Below are experts of layer 6 (counted from 0) of a mixture-of-experts language model. Rows are named router (the router's row for the expert), gate (a neuron's input weights, with its number), up (a neuron's input weights, with its number), down (a neuron's output weights, with its number) and show model dimensions 96-191. Each number is 128 + 32 x the weight over its row's rms, rounded and kept within 0 to 255.
Before each expert's rows: a language model's description of what the expert responds to; "mostly gets" lists some tokens that are sent to it at least half of the time. This comes from a sample of Wikipedia text that the model never trained on.

# expert 6
Foreign name syllables
mostly gets: "kov", " Colomb", "amb", " and Tobago", "rael", " Turkmen"
router [127 128 135 140 190 138 150 151 101  90  92 161 127 115 108  97  64 121 113 134 149 146 144 176 105 121 126  75  99 118 103 129 173 116 175 135  85 172 138 130 122 164  92 132 136  98 137 127 135  81 111 153  70 173 138 128 161  91 123 157 104  86 137 140 142 126 107 136  93 105 147  75  86 142 154 150 113 132  58 139  64 121 110 155  94 129 117 165 108 115 159 122  82  98 121 143]
gate0 [173 117  88 136 104 124 156 143 137 106  96  92 164 125 112 127 114 173 136 115 160 130  92  84 166 152 113  97  92 153 161 101  74 120 140 123 170 122 161 104 122 155 129 115  86 115 107 125 181 161 123 115  93 159 155 108 159 141  31 100 121  79 122 147  82 215 128 138 107 138 166 158  36 148 118  94 163 117 150  87  92 123 158 107 148  81 163 218 122 106 134 159  98 103  78 128]
up0 [150 158 141 143  86 126 181 110  80 142 108 120 117 140 116  86 155 130 183  84 144 202 122 110  99 200 118 116 111 141 111  99 152 183  80 113 115 121 109 106 127  49 108  85 148 124 159 120 122 132  73 152 161  84 162 155 101 172  55 182  89 175 153 134 122 129 124 132 119 122  86 108 103 164 141 165 157 169 101  52 123 108 111 150 138  95  92 149 165 148 109 130 154 143 118 114]
down0 [129 208  79 130 158 130 109 175  52 175  94  87 134 120 122 189  69 145 103 108 142  90 122  86 162  98 122 128 113 179  80 151 143 123 162 129 104 164 176 133 123 123  91 102 114 129 115  82 129  88 125 195 139 169 112  90 108 102 116 102  99 140 104 117 155  56  88 116  72 119 106 126 109 147 136 178  96 117 153 118 119 126 125 147 137 127 110  89 150 110 168 167 123 114 121 158]
gate1 [125 122 153 144 150 155 190 152 137 131  92 108 125  95 125 100 134  98 126 148  81 174 139 101 105  91 129  77 107 144 105 129 174  44 124 135  89 115 199 173 120 163  82 114 117 130 161 117  98 144 146 125 130 152 196  95  76 114 146  90  81  57 142 161 124 100 124 176 158 123 172 108 129 134 161 154 124  73 124  80 101  94 134 194  95 133 158 107 108 124 123 109  44 103 135 149]
up1 [136 151 114  76  95 103  72  70 148  91 133 143  86 135 175 160 101 204 110  99 113 112 153 183 120 134 148 100 175 157 148  84 101 134 147 149 104 137 129 135 156 121 145 119 122 107  78 135 143  70 177 154 148  56 114 125 119 133  85 130 114 195 136 143 158 157 179 122 103 172  85  96  90 110 139 118 174 151 164 186 181 108 117 153 130 105  72 141 113 118 129 113 154 163 132 122]
down1 [ 96 146 112 118 115 165  81 159 125 156 151 120 107  92 124 154 134 114 106 141 173 126 115 138  73 130 144  87 152 112 124 109 140 135 107  97  84 158 159 200 154  87 142 124 128 121 160 129 119  88 177 182  96  98 164 161 121 152 172  67 128 139 203  80 111 109 161 142 128 104  86 156 119 114  39  98 147 152 119 132 125  67 128 113  85  91 166 129 173 188 138 125  94 115 125 168]
gate2 [146 124 141 110  86 131 109  95 137 169  74 136 123  98 110 140 118  88 127  84 118 138 135  63  87 134  87  59 126 118 147 136 178 112 104 141 137 147 154 196 122 130 134 144 135 136 179 171 120 183  77 149 122  97 178 137  75  63 110  75 133  70 131 118 176 166 146  89  66 131 154  99 176 116 160 148 128 154 150 136 122 111 112 120 141 185 186  51 153  87 126 135 120 113  92 128]
up2 [170 102 108 136 100 169 103 158 162 101  83 138 135 117 125 119 129 157 141 206  59 138 125 155 147 138 147 104  87  62 164 141  69 106 126 138  97 135 163  94 152 137 139 117 174 160 173  87  87 167 109 120 139 148  86 141 118  81 134 134 145  98 165 103 112 140 160 134 139 124 116 163  99 148 121 136  49 133 169 156  77  89 141 129 139 125 113  66 117  39 115 113  64 124 159 136]
down2 [161 131 105  89 154 165  94 103 155 130 112 142  77 157  92 148 115 172  98  90 173 128 129 100 137 131 155 114  87 164 142 113 113 135 141 209  86 122  97 115 112  93  88 191 120 160 158 120 137  83  87  93 122 141  72  89  77  98 182  89 139  88 150 128 118 103 126 227 111 130 115 123 116 103 167 161 135 170 160 181 159 115 142 142 148 115 120 137 100 170 107 139 163 102 125 133]
gate3 [100 130 106 126 148 131 162 148 146 125 203 119 102 146 175 171 116 118 191 100 162 156 105 162 129  66  90 150 168 123 157 116 136 127 111 213  86 159 119 135 148 150 124  96 115 138 177  88 142  29 117 134  97 166  72 161 102  98  74 194 114 107 103 147 143  80 109  97 122 147 129 156 159 152 101  95 130 152 119 118 107 171  68 151 126 107 144 161  82  82 136 120 143  95 122 123]
up3 [143 126 129 126 144 215 135 113 145 132 153 117 115 134  87  98 157 203 142 142 109 103  95 133 120  97 139 131 131 154  74 147  92 106 176 122 134 163 214  65 133 101 133 129 134  97 138 209 122 175  92 130 140 138 159  90 148 188 126 109 132  46  90  87 143 132 137 147 137 116 138 159 124 103 158 117 133 129  77 108 160  99 117 117 120  91 109 136 160 133 141 117  74  79 123 116]
down3 [ 95  90 118 162 156 142 136 182 118 150 117 124 172 143 124 155 119 179 153 138 146 139 120  98 109 158 108 118 116 118 117 150 135 149 155 153 129 208 112 121 112 173 116 117 126 167  94 149 131 141 126 155  76  89 122 109 151 170  62 122 154 200  66 110 106 135  89 167 121 160 190 133 155 221 122 119 131 189  96 138  66 180 100 161 112 174  95 163 146 140 157 182 133 111 105  52]
gate4 [ 63 104 114  45 162 127 158 135 111 105  92 167 113 150 145 159  62 149 100  86  91 165 100  76 112 100 126 101  65 135 107 180 176 134 197 152 139 136 172 139 129 115 110 131 163 152 134 169  76 113 130 169 117 121 146 112 200  86 119 147  88 147 146 173 143 114 106 125 161 153 137  58  73 125 102 150 176 143 120 107 104 117 148 134 135 108 120 166 132 144  65 112  93 155  99 133]
up4 [156 130 171  95 129 132  91  57 104 138 158 121  95 107 190  84 118 144 118  92 159 125 112 123 151 116 112 217 157  90 134 156 160 123 120 108 218 108 167  95 128 169 134 161 112 100 129 149 104 115 151  63 145 110 125 137 103 152 127 105 174 164 109 140 105 165  84 143  66 141 157 150 158 125 163 135 118 143 120  54 115 180 151 134 139 101 166 145 107  78 105  94 171 132 104 133]
down4 [139 178 116 123 152 160 118 116 122 141  95 207 148 153 140 154 160 192 134 145 143 147 139 167  94 143 158 102 136  57 131 141 132 126 137 151 109 129 112  69 165 149 185 122 123 177 151  90 118 128 172 137  50 108 118 104 119 136  95  87 136  71 120 141 124 108 136  95  98 135  91 104 149 108 196 151 111  87  55  81  71 140 179  78 172 115 167 138 107  83  83  52 106 125 195 175]
gate5 [ 86 108  92  94 136  61  83  90 151  86 152 155 148 113 106 141 112 152 126 105 133 158 178 122 138 184 138 141 151 126 125 106 131 160 121 148 136  79 149 158  97 164 142 107 174 106 175 111  74  36 145 136  68 110 134 177 127  60 110 136 102 118  43 105 135  74 119 164 133 110 126 153  80 108 100  97 150 168  99 160 123 232 125 130 165 114  88 127 123  96 158  77 112  94 135 158]
up5 [175  74 120 118  41 136 134 116 177 142 129  70 153 178 134 133  83 115 132 149 115 152 114 150 126 110  86 121 148  95 110 152 131  69  89 175 136 150  43 153 133 143 136  91  77 169 142  68 122 128 129 113 145 134 132 125  99 147 135 124 114 138 153 143 129  78 105  98 137 189 139 156 153 161  95 148 161  99 143 146 121 125 149 171 147 193 152 115 151 122 197 132 152 160 121 214]
down5 [109 181 112 115 134 184 147  38 132 174 101 116 151  68 154 139 146 169 144 208  91 129 109 153 148  95 109 150 143 181 131 185  72 113 165  82 122 130 159 154 135 147 114 144  86 164 159 116  91 150 123 169 198 140  77 149 119  93 174  90 120 124 110 107 153 143 140 107 105 129  64 180  86  98 109 166 157 121 140 137 188 109 101 145 155 151 132 154  97 137 107 131 135  93 138 128]
gate6 [131 130 107 144  97 137  84 139  94  67 100 143 145 105 149  66 186 133 148 117 145 160 129  69 119  78 111  88  83 107 139 124 122  77 126 128 145 117 162 126 125  80 126 168 115 144 119 158 176 155 123 167 131 171 144  77 102 148 111 157  99 169 161 133 126 141 141 135 108 132 151 127  90 108 127 139 115 115 171 143 138  94 106  88 180 189 153 164 146  84  38 122 138 142 115 148]
up6 [128 129  93 122 115 154  90 189 120 167 155 130 148  39 104 150  98 123 105 148 131 116 116  94  25  94 134 134 120 151 125 127 140 112 143 117 104 157 149 140  82 101 145 126 160 141 150 107 154  84 130  94 155 152 129 184 131 165 115 129  79 113 160 122 123 106 136 105 169 143 122 136 145 109 106 149 154 108 116 141 104 190 153 152 113 187 125 102 113 114 166  69 101 129 143  55]
down6 [134 125 106  95 134 129 111 160 156 129  77 141 142  76 192  87 134  76 135 134 105 174 113 139 118 113 131 128 142 148  84 106 126 128 178 123 125 182 103 183 131 148 131 148  99 104  87 144 133 109  75 111 165  97 161 136 170 171  82 140 144 127 142 122 169 144 142 201 171  83 195 138  68 150 167  97 178 164 150  86 165  87  35 127 166 144 116 107  80 160 128 144 191 136 168 109]
gate7 [122 195 118 146 166 126 127 145 101 131  49 143 126 114 157  75  80  97 137 141  85 119 142 139 138 209 132 159 110 130 108 117 165 114 146 131  73 154 178 143 133 119 102 118  98 109 160 128  80 140  29 119  62  62 129  71 146 130 148  61 149 110 148 109 147 169 137 145  98 129 162 121 129 128 195 118  36 103 112 118 130 107 128 130 160 136 152  68 125 119 175  84  80 163 154 141]
up7 [143  92 101 164 143 158 202 122 122 121 146 120 112 133 131  77  77 174  60 127  74 144 152 181 147 125 115 145  81 127 115 180 158 195 123 156  91 143 172 114 124 117 135 115 138  92 110 128  34 162 133 135  71 152 121  68 153 109 116  68 168 137 121 121 121 163 145 173 118 120 132 140  90 151 142  87  69 104 125  89  73 141 147 119 114 139 109 110  73 168 178 106  73 141 132 112]
down7 [180 122 102 107  98 110  93 173  97 104 183 108 146 114 102  67 117  88  94  99 123  84 103 153  76 147 150 137 134 153 119 142 100 148 184 109 152  91 129 147 124 123  70 145 118 114 131  77 190 177 141 175  93 104 160 183  94 121  49 182 126 145 105 132 151 158  88 118 163 150 121  93 138  98  88 130  52  78 114 125  98  60 136  96 148 125  79 109 163 142 174 170 159 100 121 115]
gate8 [183 135 162 123 120 135 207 114 110 124 123 108 113 122  94 110 148 169 127 104  69 106  88 141 142  76 172 108 140  93  90  96 123 120 165 111 138 109 110 115  84  50 149 114 116 186 140  85 165 124 121 129 125 161 125  87 165 119 101  97  79 150 133 125 131 132 140 111  90 112 156  96 137 128 165 150  83 167  95 108  90 223 168 110 127 129 126 122 134 124 199 169 129  83  91  60]
up8 [ 81 129 139 117 137 124 141  94 100 183 145 208 139 149 151 168 135 143 141 158 158 111 103 194 129  83 115  75 180 162 130 140 136 128  95 160 158 167 102 222 114 104 166 151 178 123 152 123 108  82 149 128 108 169  90 126 135 118 138 146 125 115 175  60 136 140 150 158 111 126 102 125 128 172 119 149 123 199 162 108 143 108  76 146 133 142 135 139 123  80  90 138 160  89 145  90]
down8 [211 180 119 154  69  92 131 104 121 147 157 137 192 108 111 171 116 137 119 119 104 104 123 133 112 144 123 135 123  48 133 117 141 124 157 136 214 120 132 108  89  80 171 126 130 106 114  95 135 139 159 139 126  87 132  74 133 131 131 114 143 101  71 122 154 197 142 161 125  53  94 162  98 134 135 145 160 122  80 153  91 131 186 127 132  73 127 163 104 125 156 179 164  47 146  95]
gate9 [129 183 151 188  87  92 125 132 181 147  91  94 141  99 143 128 101  81 160 134 198 105 175 129  67  82 133 184 114 122 162  86 184  78 114 101 187 125  89 111 117 139 178 140 133 140 123 190 112 153  94 112 125  88 133 116 119 108 105 164  88  97 123 132 128 155  76 126 120 102 156 141 108 115  99 122 130  70  77 122 172 154 102  97 140 115  99 139  90  83  60 106 150 115 201 134]
up9 [ 95 135 168  85 102 161 143  86 101  63 131 141  97 133 149 206 145 139 111 169  84 107 190 136  99  79 113 154 184 160 109 128 153 105 172 133 169 126 155 125 123 175 161  97 139 155 138 159  85  97 120 117 116 151  98 114 110  75 165 113 103 120 109 186 120 134 126 168 178  82 153 143 111  83 110 148 105 114 123 101  85 150 163 123  95  93  78 102  84 160 127 139 150  76 167  71]
down9 [103 214 111 160 137 112 133 125 139 117 147  92  95 107 127 129 123 108 122 138 116 128 108 144 134 133 190 167 111 145 140 137 133 116  82 139  85 153 158 155 158  94 144  94 115 140 152 128 107 116 143 133 132 122 164 149 107 174 149 106 166 152  71 147  82  83 164 116  87  88 107 163 101  93 159 125  90 191 175  84 112  81 103  99  91 140 114 102 100 108  77 105 151  87  98  62]
gate10 [181 102 125 120 170 102 110  69  97 146 137  86 109 139 180 119  96 190 137 160 135  81 141 114 115 162 165 160 171 132 191 154 155 130  77 110  56 177 136 128 157 145 111 118 203 106 132 117 133 150  94 126 118  85 130 193 104 124 103 106 135 156 135 130 184  78 159 105 122 134 150 138  96 126 179 188  72 148 149 112 172  66 102 194 138 117  75 138 131 147 134  85 139  87 152  71]
up10 [146 159 151 125 145 147 128 127 130 114 137 177 173 139 119  94 103 107 104 171  88 111  42  97 141 123 152  91 142  87  86 126 132 100 160 122 112  74 130 110 136 148 167  72 106 166 161  28 165 227 141 126  93 132  96 124 162 144 153  88 156 124 162 159 117 150 129 139 117 156 195 117 158 150 118 126 159 181 111  93 126 125 141  96 144  50 160 177 151 163 145 121 102 133 139 113]
down10 [133 126 103 100 216 154  97 110 181  95  98 149 183  66 193 135 155 157  92 131 168 184  84 142 133 153 144  74  74 122 138  96 161 136 103 106 127 107 173 186 106 122 158  77 109 156 111  52 156  82 107 109 186 113 164  62 177 104 193 173 180  51 180 139 140 120 211 111 128 132 178 120 143 170 105 116 132 152 113  65  82 161 121 125 138 141 112 163 128 158 136 122 105 122 132 111]
gate11 [ 66 119 139 105 125 138 134 128  78  95 139 129 155 154 112 136 102 176 128 111 165 179 186 139  88 150 160 144  41 118 153 132 201 202 107 126 130 103 111 116  74 125 106 133 153  75 162 152  85 114  58 119 138 114 124 111 118 106 121 109 110 183 118 223 180 147 125 178 116 188 149 115 125 129 189 149 124  71 112 124 101 149 112 190 109 109 162 169 139 134 115 135 189  90 126 124]
up11 [128 154 111 117 122 190 145  92  85 138 168  97  97  82  93 137 126  65 144 128 158 163 163 211  86 117 226  54  85 104 126  93 195 151  99 145 153 164 162  81 110 111 126 146 128 103 119 163  48  82 135 146 141 122 121  92 109 150 154 141  81 137 147 106 130 130 136 145 103  72 111  94 151 108 131  83  91 120 122  68 122 120 170  93  88 173 114 168 154 107 153 137 173 113 175 103]
down11 [165  89 116 120 103 144 120 181  93  86 136 144 216  92 182  89 156  92 103 117 153 113 115 200 132  73 138 122 106 128  91 149 141 107  66 115  94 163 144  88 100 128 142 130 106 126  86 137  84 149  96 105 122  77 189 102 200 111  95 126  90 119 142 142 136 210 135 148 177 177 172 110 216  82 121 160 213 135 158 150 112 159 145 165 143  84 102 163 114 135 109  75 142 153 122 154]
gate12 [176 147 172 104  99 162  96 147 131  99  92 164 162 142 108 155 108 139 110 157  42  78 147 192 104 146 156  52 139 105  87 105  91 142 167 151 129 106 160 137 112 151 100 123 136 111 104 149 116 162 109  94  73 136 113 133 136 129 100 117 170 200 196 135 131 103 100 125 190 141 157 117 167  84 136 129 134 113 122  94 158 147 156 117 102 115 120 100 104 152 134 173  88  59  97 134]
up12 [106 131 145 147 110 120  99 143 102 120 136 105 146 136 105 137 134 120 126 209 176 113  97  85  98 109 150 140  44 140 100 156 188 149 162 121 111 142 157 159 116 119 138 112 143  82  57 110  69 167  65 120 134 209 105  75 113 126 119 144 114  76 115 207 157 122 197 172 103 114 117 131 124 121 167 144  93 123  72 207 136 113 156 176 115 150 148 135 127 157  98 137  60 126 148 182]
down12 [127 107 162 103 193 190 160 160 125 153 120  91 145 146  96 146 150 148 152  84 162 148 105  60 116 147 214 164 123 117 130 172  87 181 131 158 134 111 125 106 101  83 135 142 181 133 142 128 168 135 137 101  88 178 158 163 133 154 137 175 149 156 135  90 145 106 160 155 196 115  68 116 147 154  77 163 167 143 111 128 117 136 130 133 123 128 114 125 163 147 111 157 157 183 122  60]
gate13 [171 145 160 173 140 166 176 107 100 109  86 106  94 114  50  91 125 101 126  84 164 159 102  86 115  97 114 123 118 153 163 140  67 111 123 135 131 113 135  72 153 109 130 187 188 130  70 172 145 176 104 157 146 151 155  64 122  99  93 194 150  77 155 170 112 203 131 162 155  85 123 108 103 145 158 122 121  94  93 165 135 145 140  41  76 120 114 118 136 148 101 177 167 156 117 178]
up13 [141 172 112 107  87 122 120 189 162 149  66 113 107 100 132 157 147 157 118 159 166  79 167  74 165 157  94 136  69 108 136  49 105 112 150 131 119 145 116 100  94 121 113 114 143 126 129 129 111 102 143 153 153 120 164  94  73 158 128 115 139 126  90  78  93 131  88 118 106 119  85  92 167 182 132 135 166 119  88  72 144 112 125 104 149 118 133  99 121  82  90 177 164 113 200  50]
down13 [118 117 165 176  53 113 161 135 142 104 100 181 108 172  86  86 133 106 156 146 119 157 137 125 150 149  39 131 163 151 130 148 140 153 157 106 167  74 150  66  97  35 139 160 136 121 188  87 102 123  74 173 106 118 143 103 131 170  90 145 132  87 149  78 100 155 156 151  98 127 141 147  97 103 150  64 127 147 124  98 107 128 159 128 141 139  74 161 153 176 148 116 153 136 159 109]
gate14 [140 164 118  71 115 167 109  64 159 106 186  81 170 132 149 196 116 150 114 147 155 171 185 165 100 136 169 121  42 145 137 127 174 109 158 110  61 177  90  98 146 164 141  80 126 141 152 131 123 162 105 118  78 126 130 115 102 163  96 123 136 111  96 109 157  70 124 168 166 102 141 161 117 147  92 112 143 120  57 158  95 142  96 127 203 151 134 111  56 115 146  90  81 164 108 109]
up14 [106 120 174 141  83 118 122  56 105 130 110 120  78 118 146  88 221  95 116 157  74 116 152 139 114 143  82 136  91 102 104 126 147 119 113  93 162  94 127 171 103 105 148 123 147 117 156 147 115 151 140  95 129 129 142 162 153 205 170  99 125 138 151 168  61 124 121 120 106 123  79 173 105 103 173 112 155  92 156 103 146  88 148 123 134 208  92  90 187  76  91 150 119  93  83 100]
down14 [103 118 166  62 157 147 140 125 151 137 134 121 134 156 158  86 106 134  96 100 124 220 125 138 144 103 107 143 157 119 159 130 140 138 152 168  88 112  67 106 165 128 147 163 162 129 151  56 230 192 128 186 146 183 116 123 122  92 147 115 157  69 151  94 123 132 125 120  97 126 152 106  90  62 134 143 183 108 136 142 147 137 133  49 135  98 126  86 109 130 170 164  91  89 156 150]
gate15 [168 146 119  66 137 116 101 130 132  89  81 139 132  81 201  93 160  67 122 106 109 110 131  71 112 136 135 127 112 166 145 106 115 109  80  59 182 143 101  84 141 208  78 192 111  99 137 126 135  55 165 116 115 124 129 196 118 114 114 159  90 155 121 125 150 130 154 197 123 202  94 147 107 157 139 116 106 128 149 114 157 211 128 140  99 144  97 156 148 156 135 155  95 187 151 131]
up15 [177 118 162 146 162 155 142  59 120 127 107 103  83  94 140 118 114  87 161 133 104 100 125 127 161 180  93 109 159 112 126 110 122 116 154  95 192 165  89 123 103 186 116 121 108 111 109 133 115 179 156 104 137 190 132 122 130 112 139 117 110 148 105 154  68 166 107 164  69 104 123 106  79 137 161 161 100 151 114 112 147  93 147 111 142 160 140 106 135  89 105 118 158  78 163 110]
down15 [ 73 109 132 126 127 191 151 137  89 141 148 195 129 106 178  77 149 107  95  76 130 102  92  25 135 168 153 202  95 195 176 155 187 155 132 170  64 113  78 118 148 176 101 123  98 139 116  71 133  75 145 165 106 153 118 152 104  84 113 131 108 166 139 141 120 124 127 118  89 117 105 141 112 105 130 158  93 145 199  95 113 126 133 142 100 109 126 171 163  73 100 128 105 135 108 187]
gate16 [ 79 182 131 124 123 118 108  89 137 114  88  97  90 100 196  69 104 149 121 102 202 108 150 114 185 139 112 129 174 175 106 157  80 123 144 189  63 159 123 149 105 138 112 131  92 167 153 121 163  98 126 214 127 130 152 112 134  84 163  86  52 114  41 125 109 148 144  72  56 139 103 165  85 146 130 135 154 144  79 110 157  89  85 126 112 166 127 152 118  89  70 131  83 113 148 132]
up16 [110 127 147 128 136 114 153  55 134  97 125  92 112 169 129 123 119 181 152 110 128 142 109 143 100 114 122  76 158  91 152 141  84 141  87 157 113 100 116 149 102  87 171  56 135 165 111  78 185 116 142 111 128 117  90 101 154 163 109 135  88  90 181 113  99 170 142 169 175 176  62 144 183 131 140 126 144 146 135  76 170 129 145  91  98 103 113 175 122 100 125  81 163  87 115  87]
down16 [ 92 105 149 168 159 147 191 175 164 103 114 138 160  87 113 166 138 106 102 112 105 153  99 140 176 139 117 135 150 144 141 123 103 114 122  51 146 142 125  81  99 126  96 176 138 186 126 105 140  98  90  49 105 110  99 112 163 136 118 184  97 124 146  73 111 144 168 121 136 149 139 160  78 142  76 138 130 211 144 157 161 155 121 111 104 119 185 122 134 137 165 167 180  57 187 130]
gate17 [ 92 176 140 158  95  83 115 124 155 144  81 110 136 134 115 138 133 143 150 132 168 202 142 127 102 123 119  94 155 129 141 117 166 102 124 162 107 158 133 100 132 159 148 162 158 131 168 174 135 117 126 190  91 105  86 122 148 135 137  84 104 116 151 149 216 125  78 134 123 112 154 140 183 149 155 171 118 172  96  61 114 147  87 105  94 122 189 121  99  93  72 162  54  97 168 117]
up17 [181 168 119 138 126 108 105 167 111 124 119 168 114 127 161 106 150 108 189 164 162 168 134 122 113 134 139 112 120 175 139 102 160  82 168 148  89 166 103 134 145 112 163 123  94  92 141 100 123 106 123 166 116 127 124  90 166 111 146  85 166 102 100 125 190 115 138  36 137  91 120 101 174 107 169 169 146 178 101 112 129 130  98 152 139 171 127 121 140  86  70 166  50 129 136 133]
down17 [134 185 131 167 154 224 200  91 148 144 106 145 152 106 130 120 152 114 170 199 117 152  89 152 110 124  82 131  66 133 109 125 126 137 127 106 132 155  93 168 140 110 145 147 142 110  94  97 118 135  83  96  57  92 112 111 150  96  58 140 119 103 125 139 120 136 141 145 111 206 109  77 150 140 131 144 130 191 113 178  90  91 105  80 101 126 123 185 112 158 132 172  82 101 145 115]
gate18 [119  83 100 122 113 119  84 166 115 141 112 105 140 123 136 145 131  95 163 134 187 133 136 158 176 100 104 104 100  10 102 146 101 157 106 109  92 129  46 103  96 105 131 117 194 114 142 102 146 120 150 122 157 196 124 100 146 118 153 115  90 122 118 163  66 126 170 104 102 105 109 138  65 147 122 183  90  87 144 134 143 112 111 105 166 176 128 130 104  96 177 117 124 116 126 132]
up18 [152 136 132 147 162 113 134 120 134 140  95 152 145 201 137 150  95 106 125 122 115 144 108  75 135 157 180 136 116 141  74 141 120 158 126 110 135  84 131 150 111 165 101 124 109 170 112 160  67 104 100 100  43 144 146 148 104 168 127 106 185 143 117 119  63 115  89 103 130 184 135 149 139 131  61 131 188 161 116 102 140 135 150  49 118 116 132 129  92 115  98 121 108 134 130 121]
down18 [166 171  80 144 167 134 109 102 124 103 119 129 117 123  91 155  98 156 122  65 185 146  88 131 114 101 131 197 162 103 136 124 231 113 217 168  53  98 146  91  96 163 118 125  79 141  96 150 104  70 139 103 116 155 130 171 146  58  63  88  94 144  77 197 176 156 109 108  96 171 129  99 134 113 141 124 115 128 115 104  95 141 111 102 158 128 134 130 125 142 115 145 145 222 119 142]
gate19 [109  97 114 143 139 134 104 101 100 114  97 138 105 107 137 106 109 105 181 104 197  98 140  68 126 124 110 192  85 147 133 156  65 120 115 104  57 112 228 144 105 180  99 148  86  94 145 174 151 176  83 127 119 148 192 129 127 118 144 112 121 167 116 161 201 199  95 134  68 119  98 127 124 155 157 177  98 152 136 122  91 106 132 133 111 175 141 124 109  88 119 100 117 127 133 157]
up19 [169 126 111 105  41 133 153  97 161 149 110  68 141 102 116 141 172 130 134 135 108 162 123 181 135 117 115 129 154  92 170 107 156 146 117 125 135 152 120 125 186 159 205 105 122 157 100 122  92 162 107 131 151 142  92  73 113  72  89  57 108 107 120  94 143  84 152 126 141 149 155 150 112 130 135 128 175 116 152  69 175 120 122 146 181 116 119 175 149  75  95 132  74  77 128 113]
down19 [ 75 157 173 125 171  90 115 171 121 100 141 103 154 147 141  94 193 108 102 180 106 114  87  50 145 113 118 134  85 145  97 116 129 138 164  53  99 101 190  54  44 116 109 128 175 132  99 100  96 127 122  99 104 122  81 120 130 159 142 179 124 153 140 171 147  96 113  83 118 150 135  88  91 102  58  56  89 137 103 120 121 125 185 159 162 153 109 122 162 151 146 105 117 113 175 140]
gate20 [164 130 155  51 115 113 181 124 162  99 120 157  88 146 108 191 119  91 132 146 177 136  64 128 138 142 154 140 139 107 203 161  99 142 152 173 147 105 121 123 151 127 122 174 158 106 150  93 131  74 113  97 105 144 126 143 105 162 132 101 121  96 175 124 209 120 124 145 118 111 151 116 114 141 172 127 165 143 128 130 136 156 142 123 177 171  67 210 150 114 138 124 113 111 135 147]
up20 [139  83 157 149  95 128 117 114  86 118  95 120  79 121  86 110 163 102 124 149  77 111 127 165 128 129 180 142 126 134  94 156 144 100 135 120 171 113 202 166 106 160  93  96 113 120  69 134 116 141  94 103 113  97 184 103 115 171 167 147 121 115 103 103 137 175  92 171  98 151 127 139 168 122 139 121 126 145 164 112 129 142 138 106 115 205 138  80 156  94 143 180 121 134  31 147]
down20 [140 127 167 196  76  94 152  73 139 201 133 135 146 148 173 121 160 164  91 130 129 141 143 110 165 166  85 108 162 159 127 117 137 133 126 178 129 140 135  96  87 190 153 103 151 135 142 173 175 157 131 168 116 101  94 196 143 123 156 134 145 145  34 131 154 144  47 136 124 168 105 164  92 103 180 121 190  12  66 113  83 144  73 147 110 115 168 123  84 146 126 152  96 139 133 124]
gate21 [ 77 132 135 112 205 115 123 203 110 192 131 171  94 190 116 112 116 113 133  96 177 164  96 140  76  97 171 146  84 125 106 129 107 115  71 121 143 111  89 167 131 135 163 112 188 169 141  88 113 107 102 129 126 128 102 127 127  91 144 122 118 160 146 118 117  74 186 122 130 116 119 112  41 141  84 112  93 110  93 164 123 160 102 164 138  87 113 159  87 121 148 103 107 112 134  90]
up21 [ 77 107  98 128 164 129 138 132  98 180 124 160 112 173 126  86 136  89  95 180 154 138 119 193 105  88 122  98 122 122  94 191 189 140  78 139 133 121 143 146  99 137 164 140 185 109 132 155 108 112 158 114 104 183 161 113  82 155 162 107 124 100 166 187  98 119 165  98 126 136  66 103  63 149 164 117 135 110  75 119 102  83 144 174 107 166  79 163  89 130 121 109 181  99 125 134]
down21 [150 142 207  81 173  95  78 146  86 139 104  98 117 153  82  79  68 132  73 103 106  96 135  39 159 123 163 129 110 151 103 135  86 129 143 113 191 108 163 101 110  75  81  86 180 125  99 137 141 204 146 157 129 125 121  90  21 169 163 151 126  95 169 163 172  88 103  85 129  94  95 113 134 183 120 129 135 122 126 140 147 151 137 138 111 134 151 148 154 110 174 127  90 123 141 122]
gate22 [150 166 155 113 177  91 209 177 144 146 142  96 204 149 171  87 128 137 120 121  98  82  76 120 115  95 117 115 110 131 117 106 165 132 127 135  58 111  80  80 166 149 121 128 128  79 129 151 169 156 156 148 119 134 123 168 179 160 154 128 143 116  90 110  71 145 122 130 141 170  37  86  84 138  94  88 136  47  60 127 146 119 115 151 118  89 114 123 177 183 136 182  78 146  94 161]
up22 [126 147 137 176 170 103 106 149 132 127 159 117 181 114 177 126 124 152 114 145 166  87  90 116 125 128 136 149 113 111 194 130 166  84 158 209 112 134 143  98 108 104 166 139  71 112  88 115 117 116 127 187 163 125 153 106 172 126 144  39  74  61 123  98 127 151 104 170 114 169  91 132 104 104 175  93 104  85  96  94 126 171 133  77  98 121  85 162 157 137 145 101 141 149 168 141]
down22 [102 148 120  97  63 171 129 141  86 141 135 136 178  53 114 167 132 137  63 143 145 130 158 159 173  84 155 133 122 120 169 151 147 181 150 117 139 151 116  73 147 121 147 118  55 113 117 172 166 113 162 156 143 177 129 128 141  95 135  92 121 106  47 145 139 148  49 114 139 141 184  98 110 133 135 127 177  75 192 123 143 165 185 135 141 116 114 165 101  92 145 117  98 109 102  96]
gate23 [121 119 118 107 147 105 148 132  94 122 101 179 115 150  73 128 147  90 154 134  79 140 126 150 140  85 123  55 123 130 131  93 111  80 160 119 100 116 200 137 130 163  59 108 113 125 100 136 177 110 110 184 136  82 157 169 132  94 121  58 164 114 158  97 157 196 130 111  56 154 134  93 106 129 143 143  90  92 179 125 133 114 126 156 125 155  97 126 142 114 139 149 169 109 130 132]
up23 [132 127 138 132  90 193 132 104  89 102  55 163 101 155  67 153 156 128 158 192 121 140  98 147 159 141 159 128 135 177 138 108 184 122 181 145 129 109 157  79 148 164  98 113 110 116 105  75 136 159 111 113 100 152 102 155 173 114 161  61 197 112 127 126 116 183 170 105  97 140 155  92  56 102  86 154 152 118 170 161  49 111 158 118 120 165  79 144 132 113 128 107 129 122 116  79]
down23 [144 152 104  86 109  85 141 141 156 117 111 111 158 123 160 142 164  98 226 172 126  40 170 118  73 105 121 147 150 132 149 171 147 134 145 132 153 132 126 143 157 192  78  88 125 130 138  80  44 121 113 134  83 192 149 162 108 142 134 157 124 114  18 110 132 144 160 113 164 163 146 108  81 152  77 118 130 140 153  58  78 145  94 131 166 147 138 102 101 120 135 137 188 133 146 148]